{
  "n_layer": 8,
  "d_model": 256,
  "n_experts": 64,
  "experts_per_token": 2,
  "d_expert": 288,
  "d_shared_expert": 0,
  "activation": "swiglu",
  "moe_layers": [0, 1, 2, 3, 4, 5, 6, 7],
  "router_score": "sigmoid",
  "normalize_top_k": true,
  "routed_scale": 1.5,
  "balance_loss": 0.000199,
  "balance_bias": true,
  "n_groups": 8,
  "groups_per_token": 2,
  "init_std_router": 0.0231,
  "lr_router": 0.000541,
  "n_head": 4,
  "n_kv_head": 2,
  "head_dim": 64,
  "vocab_size": 32768,
  "norm": "rmsnorm",
  "norm_place": "pre",
  "norm_eps": 1e-06,
  "positions": "rope",
  "rope_base": 10000.0,
  "rope_fraction": 1.0,
  "qk_norm": false,
  "attn_scale": 0.125,
  "tie_embeddings": false,
  "parallel_block": false,
  "init": "normal",
  "init_std_qkv": 0.041,
  "init_std_o": 0.0509,
  "init_std_up": 0.0587,
  "init_std_down": 0.0587,
  "optimizer": "adam_hyperball",
  "lr": 0.00606,
  "beta1": 0.9,
  "weight_decay": 0.0,
  "lr_head": 0.0153,
  "grad_clip": 2.0,
  "warmup_steps": 320,
  "schedule": "wsd",
  "decay_fraction": 1.0,
  "decay_shape": "linear",
  "final_lr_fraction": 0.0,
  "batch_tokens": 131072,
  "seq_len": 1024,
  "doc_mask": false,
  "train_tokens": 840300000,
  "steps": 6411,
  "dataset": "wikipedia_en"
}
Below are experts of layer 2 (counted from 0) of a mixture-of-experts language model. Rows are named router (the router's row for the expert), gate (a neuron's input weights, with its number), up (a neuron's input weights, with its number), down (a neuron's output weights, with its number) and show model dimensions 128-255. Each number is 128 + 32 x the weight over its row's rms, rounded and kept within 0 to 255.
Before each expert's rows: a language model's description of what the expert responds to; "raises" lists some tokens whose logits its average output raises strongly, later layers aside. This comes from a sample of Wikipedia text that the model never trained on.

# expert 19
Description: Middle and end pieces of English-style words and names with clusters like -ck, -ew, -up, -ach, as in curf(ew), Bundesdr(uck)erei, hom(ew)orld.
raises: "i", "y", ".", ",", "ing", "s"
router [111 134 153 118 118 111 141  94 117 127 102 143  86 115 106 120 171  84 127  91 101  87 153 154 158 105 128 102 162 147 116 112 108 107 135 250 104  84 127 154 206  78 148 155 120 142 113 143 101 128 143 112 111 123 125 189 129 128  45 115 118 131 143 146  70 120 104  26 170  98 137 215 173  86 132 136 114 128 124 122 108 152 117 105 110 110 113 117  98 128 144  83 158 197  84 178 116 164  93 180 171 152 141 143 232 130 144 129  94 129 136 127 104 128 102 150 165 139 149  92 136 129 171 165 113 126 138 142]
gate1 [113 188 101  97 100 115 163  81 123 138 168 133  99 102  75 145 176 125 122 185 133 173 144 141  85 157 120 159  99 115  86 165 113 134 135 123 155 139 106 113 188 120  68 170 106 144 156  80  98 123 122 120 163  79 133 116 113 160 101 195 119 153 116 143  88 143 146 110  63  99 109 128 152  92 184 130 145 174 121 113 155 115 148  92 115 142  95 110 113  36 127  88 154 123 147 137 179 134 115  53 171 155 143 132 101 164 155 115 111 151 117 127  87  71 131 133 156 133  91 164  87  79  71 116 121 140  98  64]
up1 [130 160 116 159 116 102 151 154 146 128 137 129 172 154 114 105 130 138 141 155  58  26  85 141 110  49 168 123  84  86 144 162 137 109 133 139 145 148 239  78 154 113 172 118 114 114 134 158 122  69  64 178  54 108 186  71 135 128 137 162 119 108  78 141  88  99  76 138 110 157 155 110 119  75 102 161 102 143  95 111 127  80 189  63 127 105 197 139 117 150 132 156 123 115 133 170 143 162 136 117 128 170 136 136 141  98 137  87 172 122 169 100 116  95 147 119 111 130 102 132 113 135 118 134 128 127 142 167]
down1 [164  98 135 110  86  57 153 125 143 155 108  97 132 198 140 102 125 115 127 138 166 145 108 128   3 183 180 122 111 184  94 131 178 145  97  74 108 123 135  85  67 130 141 142 140 173  90  70 123 183  96 100 117 135 142 122 150  87 137 176 127 160 109  73 130 146 150 144 108 149 166 108 164 122 132  84 153  61 146 126 148 125 153 103 124 137 115 103 167 124 143 146 118 173 184 127 115 165 111 124 124 165  78 176 120 152 105 143 114 102 153 162 103 169 131 133 108  94 110 107 142 189 148  81 157 121 143 155]
gate2 [110 153 144  75 127 106 199 141 128 126 155 116 139 119 140  98 152  68  99 136 133 135 161 137 148  93  87 123 193 154 145 111 135  90 156 168 178 111 112 177 139 114 121 156 119 138  83 118 156 134 140 128 139 116 145  84 120 157 154 186  94 137 128 111  71 182 150  80 193 127 110 112 192 141  89 160 114 139 166 129  32  96 140 161 136  89 125 139 154 147 126 145 157 135 125 146 104 174 157 172 143  93  85 121 213 121 101 134 116 131 151 107 133 148 152 130 185  92 106  68 133  85 103 153 180 106 103 188]
up2 [113 103 139 157 179 132 137 169 166 150 104  40 136 120  77  99 154 110  89 127 159 126 172 112 139 116 127 154 149 167 170 151 118 162 122 148 118  81  88 134 138 152 102  37  94 103 142 137 143 154  95 115 128 163 106 203 132  69 114 165 144 119 187 112 117 136 186 138 137 102 139 137 159  89 111  94 171 130 144  92 124  94 145 124  99 139  53 132  98 145 139  73 119 134  87 111 209 123 113 129 121  63 103  89 136  82 140 140 127 129 134 129 174 133 242 194  80  90  55 106 146 130 141 124 100 101 124 108]
down2 [ 84 121 121 107 137 124 108 118 173 101 127 143 169 161 115 185 111 130 104 139  68  65 149 119 152 165 158 168 171 175  71  81 153 160 125  68 139 120 131 130 120 224 197  83 149 146 156 128 170 159  74 175 138 167 135  71 151 113 117 113 123 127 124 175 114 148 124 130 132 140 154 141 124 164 146 110 111 106 139 140 140 179 164 105 132 144 102 124 101 164 192  98 141 106 190 127  91  93 121 154 107  24 148 105  67  88 196 171 139 149 123  99 123 143 158  88  95 118 109 118  89 135 116 129 132  98 125 106]
gate3 [160 153 139 124 121 102 123 205 117 108 114 137 207 156 133 105 125 126 148 111 147 106 161  90 147 132 137 109 149  95 150 179 123 118 113 159 115 129 148 145 153 105 110 135 184 104 123 124  51 149  95  71 125 127 165 110 144 168 104  96  75 120 103 124 129 146 104 151  91 127 127  95 116 168  59 164 155 147 154 132 134 171 111 140 113  64 105 138  96 142  81 113 167 123  93 111 120 100 149 110 171 110 120 102 142  96 127 101 159 127 138 115  74 141 146 160 159 132  66 150 167 141 125 121 157 181 140 102]
up3 [118 100 109 238 122 118  55 147 121  82 167 176 112 147 178 137 102 130 135  94 100 141 176 134 137 155 110  88  80  82  62 104 165 117  95 139 126 157  44 157 122 134 167  90 178 109 120 124 162 100 114 170 158 126 120 106 105 120 105  98 139 151 154 126 114 160 112 156 152 109 102  86 169 163  69 174  93 135 152 121 154 140  88  70 119 114 133 128 162 181 135 147 141 143 106 146 137 108  86 174 163 157 132 159 126 138 166  98  74 140 128 144 125 113 138  85 134 143 141 148  98 120 134 119 138  34 191 167]
down3 [101 143 101  87 133 163 201 150  57 138 113 137 145  68 137 104 197 169  93 140 112 128  73 110 167  84 112 137 146 113  96  83 101 121 174 165 133  93  88  96 149 113 102 112 138  49  99 113 142 146 101 124  90  97 141 146 181 131 104 188 187 135  95 175 191  68 136 157 164 131  86 113  60  86 154 165 116  82 150  83 113 146  97 146 171 177 156 131 131 153 124  94 171 101 127 136 110 164 127  82 110 140 128  97 175 117 111  85  83 142  24 129 103 111 177 110 107 141 110 172 136 147 133 170 113 120 141  88]
gate4 [112  97 134  79  76 137 136  91 126 169 115 134 146 149  45  84 122 158 147  83 164 101 149 141 138 142 172 145 185 189 129 158 181  95 121 171  91 150 116 175 139  97 147 158 100  95 163 172 122  81 105 167 101 112 119 109 115 104  93 158  57 130 115 144 126 121  65 103 125 105 118 199 157 104 133  90 142 108 119 172  94 100  93 128 201 135 157 163 186  71 110  82 108 133 138 142 161 198 102 130 148 137 150 123 122 174 130 108 151 116 177 139 140 136 100 142 143 137 159 120 135 154 108 142 121 105 139 157]
up4 [123 209 144  95  66 105 138  36 114 121 148 168 116  72 133 143 133 164 128 118 147 169 123 126 115 177 139  68 168 115 149 109 136 138  95 127 109  70 171 113 125 122  92 131 163 114 174 161 154 135  82 152 164 177 147 147  88 139  68 103  75  90 105 146 129  85  98 104 144  66 120 173 150 187 102 125  74 134 141 157  88 135  73 147 164  98 130 182 113 118 123 117 101 174 159 106 134 174 152 153 125  97 137 170 143 147  94 147 122  58 115 165  71 129 116 126  97 164 128 157  77 144 120 128  59  98 139  76]
down4 [133 141 116 102 141 120 165 112 164 119 106  76  81 119 117  76 140 176  78 158 157 188  94 104 137 159  71 119  80 122 126 169 122 165 193 123 149 138 130 133 110 142 136 143  97 180  90 152  96 125 140 129 147 140 115 123 135  95  98 177  84 139  97 134 175 141 147 121 182 154 120 105 182 101 105 148  45 131 124 192 122 164 109 189  91 160 118 175  97 115 115 133  87 128  68  91 146 141 148 112  78 150 140  83 171 111 102 119 102  81  94 179 156 115 115 201  63 101 142 138 125 105 161 209 123 104 161  80]
gate5 [106 135 154 156 120 131 109  59 116 175 112 102 112 160 124  82  66  65 128  66 102 153 102  92 151  82 141 120 185 115  84  90 159 163 138 128 107 139 100 154 100 122 185 123 158 103 173 120 151 188 148 191 147 122  33 154 146  85 122  71  86 115 165 184 126 128 111  87 130  67 146 186 153 114  68 101 138 102 149 173 133 121 119  80 132 106 154 108 138  50 134 132 120 108 128 131  99 125 135 149 113  77 148 139 119 169  90 118 137 160  89 115 133 147 122 144 165 156 110 142  75 131 129 155 119 120 133 183]
up5 [156 180 149  98 171  96 221 116 106 126 202 121 104 103 127 196 155 118  95 175 106  97 131 173 110 157 189 150 122  79 131 134 144 113  89  88 126 118  98 154 167 105 190  96  88 130 116 116 121 146 161 135 170  89 152 125  97 185 156 162 189 109 138  86 160 115 103 140 115 151 173  92  85  72 140 205 152  98 136 111  89 103  95  58  86 118 128 120 137 101 151 124 157 175 157 143 119 163 127 144 145 119 104  99 165 121 165 178 172 107 192  97  77 156  79 119 138  92 169 109 171  92 191 159 140 157 116  95]
down5 [147 123 114 152 118  61 189 138  80 157  81 144 121 112 135 142  93 157 166 180 155 139 160 189 100  99 119 137 150  99 191 150 143 135  76  99 161 125 155  79  99  92 119 179 114 145  68 135 133 144 105 127 122 143 134 172  71 168 132  98 108 147 169 154 136 130 121 150 125  85  88  91  53 150  87 124  92  88 146 151 145  94 172 109 129 115 147 122  96 133 101 147 162  84 105 103 148 156  93 127 102 156 242 145 187  75 110 166 110 167 139 152 123 178 118 123 157 144 130 112 111 121 112 157 151  92 122 116]
gate6 [ 90 130 119  66 113 114 139  89 179 172 124  91 156 125 125 126 166  98 109  72 131  94 163 155 123 134 145 106  89 138 172  73 137 106 179 172 143 122 112 158  82 118 181 130 139 182  93 106 190 117 123  89  96  91 180 159 145 129  76 139  71 152  77 152  83 150 116  83 118 147 149 161 160 167 132 163 115 134 142  81 129 146  73 186 139  96 155 150 158 173 116 108  93 131 136 122 125  65 135 161  89 139 109 129 101 131 112 127 108 100  34 151 125 119  86  82 213  93 113 140 172 151 119 141 216  30 116 112]
up6 [131 113 114  72 189 148 130 128 113 156 112 145 141 151 100  62  56 189 113 186 109  89  65  85 111 120 127 167 205 119 135 150 161 180 175 117 166 139 110  98 180 109  96 139  92 132 128 169 146 190 131 159 113  88  92 135 141 132 156 189 166 145 158 156 124 149 132 115 141 154  83 100 162 143 163 111 126 106 126 161 145 102  59 101 109  95 105 103 122 103 121 124 132 139 141 126 121 159 120  77 158 164 161 172 102 134  91 128 106  65  93 162  58 127 129 142  97 127 168 105 133 115  84 128 129 150 148 136]
down6 [110 132  87 129 147 169 130 159 170 132 135 123 104  64 137 158  93  96 125 142 127 107 177 103 179 145 139 193 194 129 154 134  79 110  83 179 107 145 114 156 104 194 152 133 150 147 162 121 165 100 114 146 113 131  73 105  84 108 117  98 181 142 118 124 112 148 217 151 164 150  82 127 110  50 155  92 109 116 143 133 139 139  92  80 155 164 177 122 107 113 158 144 135 126 108 116  99 127 136 130 127 134 109 141  98 127  86 121 116 127 140  92 116 121  94 130 115 133 113 144 100 168 142  88  49 118 130  80]
gate7 [172  85 122  75 114 123 108 121 109 106 191 109 134 152 118 147 133  77 109 128 133  96  91 134 129 125 152 158 136 105  67  71 131 167 168 141 166 116 155 184 105 111 168 107 165 123  89 145 161 165 109  94 103 178 122 126 130 109 130 118 104 132 143  90 116 161 113 115 174  87 125 164 126  98 136 145 114 130 198  71 115 130 176  90 132 155 144 145  68 166 127 148 149 108  98 160 119 208  50 138 176 141  94 117 160 128  72 117 114 137 122 177 136 107 163 112 152 133 111 111 126 162 179  92 150 100 122 125]
up7 [167 138 148 135 131 133 148 155 154  85 143 136 126 109 122 146 135 143 185 117 133 147 138 142  70 115 173 137 100 118 112 116 146 153 147 112 159 131 145 222 113 110 105 170 128 165 136  79 122 129 117  84 161 101 157  70 138 110 142 151 108 191  95 178 128 122 125  93 137 131 148 161  99 148 146 146 143 121 101 106 148 149  63  64  94 136 168 122  86 140 168 151 137 149 130 120 104 103 191  78 156  81 117 144 140 151 133 111 173 143  90 147  81 179  95  92 124 120 100 139 179  95 135 153 164  62 148  75]
down7 [195 173 168  85 111  88 136  68  68 138  67 140 124  86 171  70 150 172 166 146 148 195 104 120 123  91 131 143  59  70 156 149 144 125 137 134 145 101 141 130 151 163 100 103 144 109 107 122 106 193 119 131 134 135 225 132  95 113 141  92  80 145 118 103 180 131 134  99 144 120 147 122 162 135 158 113  96 109 111 164 103 132 113 148 110 100 133  96  90  80 143 134 177  94 122 135 161  98 141 105 140 158 192 136  97 104 139 169 135 164 159 141 161 109 146 133  97 124 130 136  98 124 137 195 118 138 159 166]
gate8 [114 196 122 164 120 162 121 140 167  73 127  73 123 100  79 149 148 186  89  82 133 112 160 150 135  44 125 128 119 211 144 158 144 122 214 150 195  99  79  72  45 151 147 119 104 126  68 145 121 178 118 107 140 136 111  69  96 149 121 111 175 102 116 131 107 118  91  79 128 131 122 177 159 133 146 126 128 164 182 106 136 161  98 173  72 104 149 114 114 112 151 128 168 104 132 147 148 171 140 166  65 155 141 102 106 113 132  88 122 154  73 136 147 166 140 102 103 104 172  64 148 166 179 174 129 211 134 121]
up8 [ 71 141 121 120 184 122 139 121 133  97 178 116 156 142 148 121 136 100 114  96 177 111 115 156 101  74 124 137 181  94 129 161 151 134 151 128 170 143 137 166  43 134 127 164 176 130  91 111  89 180  76 133 120 154 138  70 128 128  81 108 121  90 117 134 105 121 131 137 172 189 131 214 154 132 171 109 114 127 134 166 189  90 111 124 107 157 182 130  67 155 139 107 108 130  72 144 169 151 106 111 112 105 163 163 119 155 157 114 151 205 112  78 102 170 135  75  90 129 197 141 134 118 199  79 187 144 137  94]
down8 [135  37 107 146 105 158  67 106 173  98  97  79  91 154  92  98 111 117 188 139 161 118 122 118 109 110 142  97 162 148 135 128 158 150 106 123 181 121 142 126 153 126 115 149 129 163 187 157 184 126 143 155 152 106 176 155 108  85  55 133 137 119 149 119 140 108 110 186 176 110 128 144 163 180 100 140  90  82 111 165 130 197 131 130 166  37 170 121 114 180  56 114 138  84 126 157 121 123 146 168  76 127 175 176 139 119 142 137  94 173 139  60 139 140 162 122 142 125  44 140 134 138 145 146  99 145 128 116]